{
  "d_model": 512,
  "n_experts": 16,
  "experts_per_token": 1,
  "moe_layers": [2, 3, 4, 5, 6, 7, 8, 9, 10, 11, 12, 13],
  "router_score": "sigmoid",
  "normalize_top_k": false,
  "n_head": 8,
  "vocab_size": 16384,
  "norm_place": "pre",
  "positions": "rope",
  "init_std_qkv": 0.0149,
  "warmup_steps": 247,
  "schedule": "wsd",
  "dataset": "wikipedia_en"
}
Below are experts of layer 2 (counted from 0) of a mixture-of-experts language model. Rows are named router (the router's row for the expert) and show model dimensions 320-383. Each number is 500 + 40 x the weight over its row's rms, rounded and kept within 0 to 999. Numbers have three digits each.
After each expert's rows: a language model's description of what the expert responds to; "comes after" lists some tokens at least twice as common just before its tokens as in all text. This comes from a sample of Wikipedia text that the model never trained on. Tokens count by the router's weight.

# expert 12
router:525490488484426486518521493492507490473544501447484533527511535533483462534594486505460437457515520491507439433442379443541623476537433502565529466546621424549382461556483532561513518500477437
What it handles: Words inside == section headings == such as Gallery, Aftermath, Society and culture; also punctuation like en dashes, periods, and commas in lists.
comes after: "==", "== ", "===", "1", "2", "4"

# expert 15
router:480470526465502513508561508462537508492517529432493530506540517528469502563576539506423433474522524477477457516494367483504569544500465477551527459540601419575393476548516550529539478472479477
What it handles: Table bars, commas, list dashes and line breaks in tables and infoboxes, plus common prepositions such as to, in.
comes after: "\n", "|", " ", "% ", ") ", "0 "

# expert 1
router:508454479487516536533550432438532545497556527487552510519520529522439515572548545482451460496508515447512461518542395497519567540491485487508557439526594435540403499543498562549516526479513444
What it handles: First names and first word pieces after table bars, dashes or paragraph breaks, such as Michael, Doug, Amy; also non-Latin script bytes.
comes after: "| ", "- ", "\n\n", ": ", "USA ", "= "

# expert 6
router:476485534476494483513528538453556537480542495460491547446522543542470513521532510510418456465520522457474490493510405466488573491531513510574465514529594433523393454509477576511528507478478513
What it handles: Words right after and, or, but, especially in coordinated phrases like "life and career", "track and field", "and starring".
comes after: "and ", "but ", "or ", ") ", "& ", "/ "

# expert 14
router:483443496490512527505538461453585525497518496440539563477531516536424468540558530490411443502503508496516489529530394479490619520511461452547497466557596459541357456504471554503545514478495479
What it handles: Two-digit numbers in statistics, tables and percentages, such as 71.6%, 67.5%, 53rd-minute, often after commas, pipes or semicolons.
comes after: "| ", ",", ". ", "; ", ".", ": "

# expert 2
router:483502514471519506462527447480512478435526480475443524535455544516559486503538496515437492450552560472506513460526414445487548531537530393497505483594497444516452420561508546523567513455506532
What it handles: Common nouns right after the or The and before of or was, such as reasons, advantage, charges, tournament, per capita.
comes after: "the ", "The ", "United ", "'", "each ", "entire "

# expert 11
router:495486520478469516512526518467514522482517493467478519504509495525467501492487488494446502485529483458522487435547450481524559555527488470528532535538655457523402487507462512504509504465472520
What it handles: Nouns and adjectives right after his, her, their, its or 's, such as share, respect, mother, remaining, team.
comes after: "his ", "s ", "their ", "her ", "its ", "His "

# expert 5
router:440446508465513490513510463484526529546520533460540554495533473528362429518571510489419441524551507536540480460529395521509578479488471475532533440591531466507407441522505522511546467444459495
What it handles: Adverbs and linking words after commas or "and" opening a clause, such as also, later, possibly, especially, primarily, now.
comes after: ", ", "(", "), ", "and ", "but ", "was "

# expert 13
router:581522551488533466539546522457512513469557517441475548521482556523521436532519533485444439456544510492496455507449380518543561465514478519571457458510556423537416518540468559513513415520452426
What it handles: Second halves of hyphenated or slashed compounds and number ranges, such as high-profile, feature-length, two-seat, 2015–16, 01/03/2019.
comes after: "-", "–", "un", "/", "+", "5"

# expert 10
router:493457483454577458546559536493548536459528519456480519456569511531469519562562541459485467481506461490548461526491411498556566588532415545560507479548597455550374505538511521450548518434452475
What it handles: Past participles and adverbs after was/is/were, especially first in "was first published" and "first described", plus married, appointed; also list dashes.
comes after: "was ", "is ", "were ", "be ", "are ", "been "

# expert 8
router:451538523556500559483512529497613499542511512524590502542485553514535527517523511528441436457457564557488452495500402499474562496481452492550505452491617452560419480543515531573457511535485489
What it handles: Words following in, to or In, such as year digits (1974), months (In May), and nouns like way, cover, place.
comes after: "in ", "to ", "In ", "201", "200", "of "